config.toml
num_hidden_layers = 10
hidden_size = 192
n_experts = 32
experts_per_token = 1
d_expert = 192
d_shared_expert = 0
hidden_act = "swiglu"
moe_layers = [1, 2, 3, 4, 5, 6, 7, 8, 9]
router_score = "softmax"
normalize_top_k = false
routed_scale = 7.1
balance_loss = 0.0174
balance_bias = false
router_z_loss = 0.001
init_std_router = 0.0255
lr_router = 0.000763
num_attention_heads = 3
num_key_value_heads = 3
head_dim = 64
vocab_size = 2048
norm = "layernorm"
norm_place = "pre"
norm_eps = 1e-05
positions = "rope"
rope_theta = 65700.0
rope_fraction = 1.0
qk_norm = false
attn_scale = 0.125
tie_word_embeddings = false
parallel_block = false
init = "normal"
init_std_qkv = 0.0409
init_std_o = 0.0
init_std_up = 0.0409
init_std_down = 0.0
optimizer = "muon"
learning_rate = 0.00688
lr_mult_o = 4.0
lr_mult_down = 2.0
beta1 = 0.93
lr_head = 0.0107
max_grad_norm = 1.0
warmup_steps = 200
schedule = "wsd"
decay_fraction = 0.774
decay_shape = "linear"
final_lr_fraction = 0.0
batch_tokens = 65536
max_seq_len = 256
doc_mask = false
z_loss = 0.0001
train_tokens = 312500000
max_steps = 4769
dataset = "wikipedia_en"
Below are experts of layer 3 (counted from 0) of a mixture-of-experts language model. Rows are named router (the router's row for the expert) and show model dimensions 0-191. Each number is 128 + 24 x the weight over its row's rms, rounded and kept within 0 to 255. Numbers have three digits each.
After each expert's rows: a language model's description of what the expert responds to. This comes from a sample of Wikipedia text that the model never trained on.

# expert 24
router:152112147140163167137151124093153123159142129126125097124099157129160099132112157142118108135101137093109116119144104169144106125094152146126105140170106106127141112113107148087087111151122120105079126113132108144142088132126135119135161144123084193107117152146122119155086161142082132110159104132115109159165132117141167098102116108144109119134114155133125100085141158162109163115139112102172141115120155134095113106172111145131130147158150140133154118139153167126119123117136068140113134126140190108126112095167124095092139179148133065131149147158097128145157093130171128141
What it handles: Letter A and pieces re, ul, g, ren inside words, as in cons-ul-ate, stip-ul-ated, Gen-re, se-g-regation; also air, Air.

# expert 16
router:174115161136154177122114119112172119149110113080110125135113128101137146104098141154109120081106164074127073151111080159109108166114124153119137136140103146120117122129124137088106094144097135107103138111096103151153138129130152099152136150121108144080091149144137139142107159169126103113164128159121110129136088070146145116088102145147088095156145139105106109104134126134127156088145087169150149123140130135103106137129126131133187167137154134153118101153156164096113162114114092132094155140148125116121099136134119155108127146143147082132160144147131143114136089135156173139
What it handles: Semicolons, the particle de in Romance names, slashes and dashes in lists and tables, e.g. Barragem de, Bartholomew de, CSKA Sofia /.

# expert 19
router:126107166117161141109159134094148121116138104104104093152108154144135097099083149135113119094096148104097110160134100142100108130105161139127110137174110103122120117123096119103088076137114129095106100122124104161135126158133159088150155130152107157102078125156115149163105130144106117096140142128130138150137111112133157130132147122138114134164157104116090107098136119103108199095139138129184178085106149149115119099179132156115142188141131172137123109134160147094123157119136102174105157142159131104116110154153140155138162158121153105162137106134110147129143104110153148124
What it handles: Closing brackets after areas, scores or song titles, plus place words like State, University, City, and endings like Coordinates.

# expert 5
router:163106166122197155112161106101166131153113131115095109106132151112171115137110146140105094139135172085145118158124113148080086149110159153153110168162103102117123115154102149104113137155152122092090113126105106159142102139141160106130132128159100147094113148141142166152087131154099136083140113158116134124118073096152133092078134149120089119127141147115126126112138106117123116114131139130147181090102145163122122117147119147141149170144146143153142143121165160117120170116133116155101126163126131130143098175151144153122141139164130087140143167154128157113141104130131175119
What it handles: Hyphens opening list lines in infobox-style entries (- Current team:, - League:) plus in-word hyphens like non-contributing.

# expert 18
router:142110134116150134094134088104141115142088113123099094127111148125160129141115167140132093120107149119095097141116133184114119158090125152108070170165097111124123091136095177098105130137096124092085108117096122145148106136151167099154137141145110145108103146140115145136114134154114163116158111165119111155129102111158145095098120117158114121125148162098090100098152120114100147087117125138167116081092128158095113134167111131084153141124129161143161134134132122105128150103140090164092143143164164108152104128127132158108139124158107092144176163132141137107159098107147158115
What it handles: Opening quotation marks and first capital letters of quoted titles or clauses, e.g. “Indeed, "Fire, "B-easts, S-ee text, It.

# expert 8
router:138090128134162132116183089109147132129111112120103123084090151133157101126104124140078110126129178105079121153102127164102114158111118175133140150167106078126144104150103118098109144173116116098086098152102106116174099117136121098144123108118147145125117147121131148150125150164102142101158103166126151136121093084125110136084080138151095109147150146128115110129123129141125159096136132100172149094100108163097081135148100140100143156133124158165132117134125127096092147107161102133135121160153136123143099112125158128106155153157120105149138114131145164127187121123163142108
What it handles: The == and === marks around Wikipedia section headings (Filmography, International, Personal life), plus plural s and sentence-initial In.

# expert 12
router:178102164117170151110150127100159126150104105113107115121122166115142160128129124127118112093109171116117100137100106127079086117114128148118106151171107097100133115110106151086120136134135106094086139101124123164134099126104147136132140120112102157090112176133109140166080168128100134123155115181113094130137133083152169098128125116133117130114166145124103090101141161146115151086125138141155139122107133132126099152133097155130171168109172154134153120139183163117117132121137110148110140167127144101144112140124140135088151177146122112163157127143103169121111092148138170088
What it handles: Capital-letter word starts and initials in infobox or list text, like U in UTC, M-unicipality, F-innish, A. J.; also sp-eaker.

# expert 23
router:143129162135142166121124080117150103183098109081087105106114148098150143122083140158115116128130119064136117160130076171119122142092117160110123138170117088113112100118108144114121095123137093114102148135129107132150122137130157122126100159152122138097124153111127175143115121154083160093152119143087100147121103088155113107087123132125095121126142131079092099140126123159113177097143126136165168084105140171102119114148111136138145129138144149135122137149162136139122147124153097113136136161159167093130099160131133149117137140157140107153135161160110121092091103116147160094
What it handles: Inner syllables like ab, av, om, ong inside foreign surnames and technical words (Šabac, Papapavlou, non-abelian, enables), and = signs.